{
  "d_expert": 64,
  "routed_scale": 1.0,
  "init_std_router": 0.00822,
  "lr": 0.00345,
  "batch_tokens": 131072
}
Below are experts of layer 5 (counted from 0) of a mixture-of-experts language model. Rows are named router (the router's row for the expert), gate (a neuron's input weights, with its number), up (a neuron's input weights, with its number) and show model dimensions 0-159. Each number is 500 + 40 x the weight over its row's rms, rounded and kept within 0 to 999. Numbers have three digits each.
Before each expert's rows: a language model's description of what the expert responds to. This comes from a sample of Wikipedia text that the model never trained on.

# expert 11
It responds to: Word-internal pieces like em, om, ut and enn inside words and names, e.g. Memorial, demo, economy, domain, scrutiny.
router:524526533500499604477450490522564476580518493542480479492480507499533453521528509498517473519517463421518450479477521571503517476437542539474469497435487543471543460443491503490496507490577514534549524462485472479502493567496500500448519474463429433509474560487511483563588544568483543518427464503531487475556437521541566500497524514483477446503452458594450485416489512445550500519471494475485408534452448537437542469519463527522475536472476452463492487576607518561556515486431489
gate5:524511536452494526558483454566514532459475498527532536516471474524483550562549565503471474495499511484506526557514506470507497519649481439566485452483484451513486539539523437484530482500515500461545467515534542553420526512429569512518409511546391480538480548455586519557544492511529553473549438568494488503511458555529542514518468568528492493503501493474441508540492543458529515477517448515424452527515527478502441477453557496514580486511461564506470534445509488482471550426560529
up5:504501467550533515394488558518555500551534448442471512498539414462506520435436468433511535476512565502524483465482454522496540438416496560471544517487561571521504463476417501536433517424522515491419508461439454400541497540562432482502586489438530470489531490582490468499443495474488473530462546446503504461480536460463442491477525511486489491506499514538528556491502498522517506505476524510531527473482459555513579475542466486491468565521516479485570483565481477477506545561423491

# expert 23
It responds to: Opening pieces of capitalized names, titles and acronyms, mostly Ge in George and Georgia, also General, Boren, CSKA, JPL.
router:446520452528496492549594495494554456549475535557481522419496442507527527532445539489542494500438552485491511507551549571516515587489538543449516463515541517509467486534471531495498520434500518404565467479403496482448536511498509506525530516524587512500532463562465488462448436512466465527534567461496512431439521477436435486506502518393581556443448438483535510544469439491561508527527524498553474545537442500522508445554512506507481507468491456505458514467511553453490511558503468
gate0:435540529540570437519468596527461514503453490519567539517476447444545490507546527557476534505505502466482531484461502513496563482471415534518486415523503494499464502553539520502481524513489546475458525494540506484514510428394565485439439491541515475433536527546522445548536574485536473473510512552506504518546544571488407530429478540478464500489496483475446516517507484516576534450524482563521496527417474489541503509505452504475549542479507435437475400601514441506518532512491532
up0:497479456489491441548467491512514539423523472487571532512521471467450460477527496451606419433488514502448510525548453496462526503566486577463418569477609549524538469488455535442503501512599518386571491495528494477437465483521509400501558490481525519520494521549463443578505482511469539498557546510501545511467548447526521548412458485540492514471497518549504489450485537484533475506531561544528459506488487541507551513520480499548485477510458448470477539544507498529496429499475494

# expert 42
It responds to: Short fragments right after a word's opening letter or syllable, such as d, pp, ep, ont, as in Archdiocese, Subdivision, cartoon, Court, coincide.
router:502498465512509539591488492533522603529444518527504481480548484500514449539524499544506477499471534506546528510490495477499481528441578508494518534472505542500465471485527499499502434474466570454538530493512458467400478494543453531528540504450541517500446490477572515502491462586437567465567567439452527503457527469536511490467506479506528524459537482506515436468515485461553462498506532542546437505523547531581462526556444524520441568477594475535555466554499631473538523483558416
gate0:492460522501519536446526469487513517525482529555512500475564513532531535535498581457569462457508542535547533484511472545482456557595501540469447542517527546495482511455458504479488482513512545491506499476513530587472470513588520527480490545505515549477521499452558482539560509497502517550490580487599457533478564499532492587542469456586487565436468471549522520539552541509506466576436523522522530606528524509576537495587508489572512458440564543519555472523529492529451520544534485
up0:525508471534525558572493470521477486497438498477441509523489504433547487507547397482472559574481535508469464513503505457540550462545519550536490468534537478486550559537465474498472436462505518528474527504560501519563454488510540437511496536490517479505519502512512435537458489512501543513417502442475530615530435509528385598502531465509433582551502488514486495481514546572560522575488589396480518466472496524530514483527445522524441564487489486536495467520477500484504554452523529

# expert 1
It responds to: Capital N pieces in coordinates, "N/a" and acronyms, plus word-internal pieces like re, nd, Gre in names and tables (Street, Porsgrund, Green).
router:454471445494499587517544499487472515532513472476540508579456487480504524512455520537444431570494481478505490466550579553532471540497407458486477493476503495548513493517489502491553550470526547515488538486512553554424530476502430537547521477484525557460482580524575467521448457520508510502517567413537508540409521481531561467511470480438479475479485446477535479517521488547550509560549476525425400551528472532556430460525451571520474469520517454510489399558483534457490519511541513
gate0:487520485550543480483498501459474456409533479500560532441544407492450511515609556505499496501464533469525491624505489549434503495526528517499500478473510543487498549488532519553556456507519540575458585413507479602471484478513433534508512498550433487516535492516507547473507452586587498514528539496491564545508476480425458560483486468514509497524439497438503451507538570463516529486583522571552531523467522487531465499530514445574498505479508511511445494484470492485523570487490526
up0:530521488494543483521455503478459520458459463434531582438480459486529553502569586419404438464522558417484448586475546557477498515484527487491499507494466530537516516527462493496564515559537578516494522491429460523427526542526466573511445490442455483565461496568496510491547489538527470499529516434496477499475454498477500529489424487545460471545499462453509411495527499480532505546458458528568541492527538534481467503537534485489520521488441504478491480419480563485607522495457544

# expert 55
It responds to: The word "of" after nouns like half or seasons, plus space and leading digits opening numbers in table cells and dates.
router:475509440531519477494509458493502508528514467480562513450481469584502501445454483485443516502506425498521459480458448491573549469452453530534520498504515521546523513600515428510527541495435495460496440533559572426463532480510503469507464573580475444459579485459471516507547437510545459519586531580516462536429530577449433514533498511558587482508545495453500471519504451530515518486550542510569517508493483575499502559495489495446550475509430580482504476504478500503479486482461578
gate3:481517485489507515508448467452481459525533425500458523488442545484483482513500456520453475425579477546556541456562531510445460583493504473511500414496589477449457453473462551484472432411524543530540491480476421465567515515430537513542540467509443468511491437511591449474500547555449452506500510505538533492493468469520502445519505507528483487523425495482571502527518546555587477457496489408434528501540492489490560484517484514547507522471535499556429460523482492538581545476511456
up3:541490470466505504493494608500518522424422537480515517522552490458537483519533575531482458563555508524501519509441514579481567448592494542487487522483488487488477572493545470537485521537526494506453557470564514536537498499489462531481469489535486479501462558540466545545434426515556536446472458497489473467501517507438515488441487547432483506466577469526515453533476460433523450557505514558516465476434564503528450500551511529499501608550500495519578554537500406513427500539555518

# expert 17
It responds to: Byte fragments of curly quotes, dashes and accented letters (’, —, ț, ă), plus the piece ow in however, low, power.
router:500473549488499495471531518529462462392524504461506556551466484519474507468530480476435464505589470551546490526524452527542504525491414507519488495529542513423531518474464491509483537557508480518527579522641542519453518513522499427494536599482554473551449533484489485537513483470495471511618510509483524577471502489474508496468454511456448443463472554478524536523486529502549488475508421478497591459475479446516466519565469528509495503561500522497529509476474450377439550501467526
gate2:549514553567574531417521538482489472504544470583558505481589474532518498540494495487545499472499543494542474441457536519393481529479567467499499509506483526490487545471508518469455539450463522507489468439502529454517461463493543513520473495472534373502563586481429429497505435471542544529496552433502455503498533507440492562541521528501562503497564506529500497539565430518494408533529545463440531461491497512511477422605489511477531526482493459511495511478433475471444494469504512
up2:477521471432482563554502499523539480406499487479479491483447534513434507500555598475530566394493473453427441569500539523496468484533441565485486544510484435499464469459446554583489535567555484407514537493501449552522476534449472490493508477559500491539517501440471546484547499500473479489480512503447527461530506533509533449475540480567556457577483448499474571587514468476537493455454484493560505502498482489476458567427524532526584439454518509480467478499516479526498454499470486

# expert 51
It responds to: The letter m and pieces ending in m or am, within or starting words, as in arm, Mohammad, Ramírez, Egham, team, men.
router:488472527443498558479491425564492521532516480513488492484420486561496504539498473452546461502427486480525477553498518476540589470534501497419431521490478488553491454439541506542503566458491478478510481500496506524532490585541432477501528493496480407500467528531481565497426495526497506533411485466466549447519498503517477495552424512513509403486463599490459503405494554497619504479501532491472484498459440533493541488528457613537541533548467476544520483500472512512577474501515459
gate0:506526565474509478493545518461475486532545487497576515504506488498531469469483636528494453499490519474418521496480451454541422477466516451461505541526553528528472543496477459494473453545465518528431518511490512572465517515469517521449513425552474490486523567481468530453591590461456554421482551558510584518505596477523528487523528438444478492541557530462561546492511522506468458410593475503482479533554471532542525498515456499515529479512550505508492474518472506553503405494465454
up0:496528478537511519484532472443522491399515492475456498475512526411463525468544490469472504465556530458499534523537531541471462489546554557548538469444458499442512516496516506495442577484587465496510522518488453495486528421560388527507546585470523462508501399493575546510429514501571522531508498494496491473560398491440485519489469567498545502434488476500475440518497435507442498568508501553509484511440487532544460566465465476493522479435425538506483501458451462434471510542515498

# expert 47
It responds to: Word pieces following an opening letter or two, e.g. W-om-an, W-as, O-cc-upations, Th-om, and some table pipes.
router:551438527448496567490466447508530473543473499552387490602507466528579492475512520532555496568483523544519520489480434500528539496461485559496458522429449509489488495523492532478456509504425473495493407500536476491515515523546413453506459542445501520536520559508481504484452552527496511453551457521561527509536415517517499582474507475484590427458517516531481499552498559437503484447522513518516539467575508452499457526495432516522446477537573591548518519507465564514467503473541483
gate0:550474491526492499479456517493488468550525430478491466523503526472552500463535550435488475516531505435502542427454551568486556481534455532513493516467525533548489461528506535450449487523539526483493508525533554490502545422437507543504524505557522400452499496547388393529577404461466452463430547517497596544530460494504470534489442490542496489515494594481521459494498488501466437568544502499482481512531513496481496450484581494529513546563467503554537485567482526471590483518504477
up0:487484505542463510506519534525474386503564514481538509559462473498521474524459527519473559524468575445512450554515493410517481501537523492406456474507536500475539551460556513583464483521472478488432538535453564530480527525448471456416483496490497521507555553528479542495531530536518450565519427541506520484497511439446576465536562542488478493519489463437513642537539496443526551498519475499414518538533456442502530497484505538515520449461441515484472438482495544487478562495448482

# expert 49
It responds to: Word-internal syllable pieces like op, ra, ro, ere within names and words (Philippopolis, Chandrakanth, copper, Track, Trophée).
router:542405419569492519526461497455517517516492457578490521488454550565483483565540502505539550463556562494513454484510469468496474487519554505528509481425568523612459455460476573512501450471492488565568509468443481418430501536511496452475516505500395524532535561455482471500555504436493516464506436538494528454509467533518593439440534525547529500438510474513525547522459486462511509540449440500530546509486481536474444461505505545499462510569529534556499506494524472500452451521489551
gate1:562602496551533543417442518518418567586527530483461514495500427524554494571489590462507472545484528546531456445539522620443499520523436429442480541504561517487509470509528482459458495491478504457471470483444473519477485520524537414508531527567521459510516509527482416547528515479490476508568515491549514509530461531506469479462512529584437495524470464493517493562533596504587495481543568485527490494536540448492564512459468504550520497504511514491538480508484466527518480531524525
up1:527537521475530543465465421537468523506522571532474518541494515489550469493494503508474424533467565544512498519507520524480520526499521469489481557483513519530542456531486470417408496563473530508523475479487458484530445495524494466526526559536509529436524591493471453542503524456476415531475550449527519469557476508507460564563526449531492419521522556497481484477585550542454428467538552543550508504529473397514558532468446444487461572569557577476586557542497517480512459494544503

# expert 60
It responds to: Syllable pieces like ov, ank, ock, land, ield, orm, urn ending a stem, as in Island, Ladybank, novel, normally, turns.
router:537536510478496535495494522533443517495466448441515558495445482516477558543487480452524488440539515456540450474527527509442479548488416512470491503419517561476509496452508525544454453565519533454534588551534487520513488472540498468491499524534547556519440476495547446452601490498501515551530541481537543489521565587531541552537439472554407533435438498497467600494498547503465516516511455460525484576393540494525537495483496522500522514556489520502530477550493485493470490553571585
gate4:553536529472496532505517490493449516503500565419532470520465541570528530411472469509512425434413485496465505493520470439485509462503534484480485598540547510497442466523522534493535502560595444531515521532534452455556428544534464457515492501501403406525511478507469466483542499480474523477461485552452500530479497503553519460480553446548534476496545504542530493429479529548491506500514478549481532529493530422520552526400517542478509423523465464443477497468552530601553504521445517
up4:481419476469467508508553474490453505546501604475484435503518456477506455518512458510425499538503480569513522505530447429551423534506479576496541515508490514515589459558470540516541516476455431552423545525535579553542455466496432500514567518549477535501544591503461536427565481497512524505449487540472511443514528477538521567518497492484542534526554517511489511532507506546455489441529508476472478505444472570512542480493436581468451510523449414481475480514574532484533466484478555

# expert 16
It responds to: Forms of be and have right after a subject noun or pronoun, such as was, is, have, had, often in "it was announced".
router:501516496473500468485516493502533545530510439487487496547468589458471453569490397464418495520493483387484490458491436491504503493490462493503551501518489561527553505532498434474510494419458491496444535444490452489448448490518476496476452551563510458486486540446569521576561492422540450493602453492499427512504532515538547445481522514481455497589545549442512484512450516472458499441532448577506551485512481484465534529520495429504519523477498543538580511477577492494419514506481491
gate0:570570456492494552505525515511532506515463462498462475516456479522588482492512499489494509470527509509410490487526475497490476498531444501511460492476437474529506493598557472427439511463460485448536518524529485499446470509442583519492453497561488417467497510533500532440512545495522474485495490492462597563478458464555550473575518496487499456445548373557463451496490511498537496426408479468439476473504549496468538517479494524602474505509502524466478493452536598490562534536425507
up0:500488540478491488539436442493580497514499455545540489483589506454398512508524491467510494503507479521574487476506518513506470546486511538462579476512549509417495483426464527554456498526462466520518461441447544526519528440518441515483508560459463549428507508531564572514492527465508514482510513428513523450469488463455564457436508418436488510531553551509508461451472543497387453494469497545556516551474463518547476411501540444423512520485471510565497511477505456449581543492518519

# expert 3
It responds to: First digit of years and numbers such as 1873, 2026, SH 172, plus the words off and out and the stems pol, sec, sup.
router:393508462501495510515512495533505465464498535518537499519528506581584507518490457452454476602459580515570604493389461482496517481498549484531536502453463480562466557499473473495465537546447493530562494535509477517472520507559550511514579506487510488487489413494558514513436531454493538463507494529486476500489526508493443500486531481582586460500498483495457444408525477471537426483518426553597469493448544515501463547464458506442546506557507555483481503514504534563478484495516514
gate3:533544495492551509524447546570521541537476565527523470509507461480493416490492484520520523482469416502475472536487514558506492471529440492458458560537494550540480509474579536478426474501446446515516441499521464492496532503491543510534492448459383494423538475511486530523541460598459450493484478471543486602463502527512437479375506572481464475430457503458507562523560468485535515532426491462526523509475467575484510502437527549570529460522497488525471477484520504549536488542440451
up3:462490452441496396516488480496455506555504458486506578444468535477536549479505544431494456486512533483540501520562493462518511526434576576537476522491508452484589466494499475487534523517500538506490569478503564463502488443539523534492471471518519440516561561490449441503539559376554476417536448527481543547575469477553486498479468436476475486519559519566482517471513483523455515496457552485456462500503490434521530507514537474458454515463435481513492478535493587460449480439559571

# expert 7
It responds to: Single digits after a decimal point or colon in measurements, percentages, scores and times (63.5 kg, 760.8 ft), plus word pieces like "or", "at".
router:494510543460522528474503404459500511528541501500501522470518471573566446522459450462499512492425586505534456478564488464469560510500529538499488474449436484521475528542529530486560560457501496501603486522503463429538535535546494465443456454416498424496543492522444519499437564513446459468494464515508521536529460584516524484425459564477573479506506481601469556544483500503454539521528418466509453499549505551454525502530457524473498476480535545569446535504459459562464520480521473
gate1:524523490522541514538571535556406608518502546481542421533427525460477504440503481493564528468536470445524510553453439522501455463569544587454422522482450505407536459477480513512477450506517542550445463533576456475516550496507459535500445519545497483443476466453505530574541492456470584502499498531521438465462522486479485540434509494585482464513490460511512530507517461509515530544530523513472523502513538572568489465473471521470582457494475517522514441519470521563548485512463541
up1:473409506488466465496442507418502490506448471473492478587474496491564510485506587469481367456485553522439514505486466551475494583510566486515476512469499488530522473482464493432497520562503552484474530471492520481435466483478495474498529538483479505564475599470473462527522456470570466454482564396504513565531502444444492565520538462562424451539527500506478464562544536477484498510517512525550516584448504464524514528558517467472453552523437515532526512450527476493516486530530426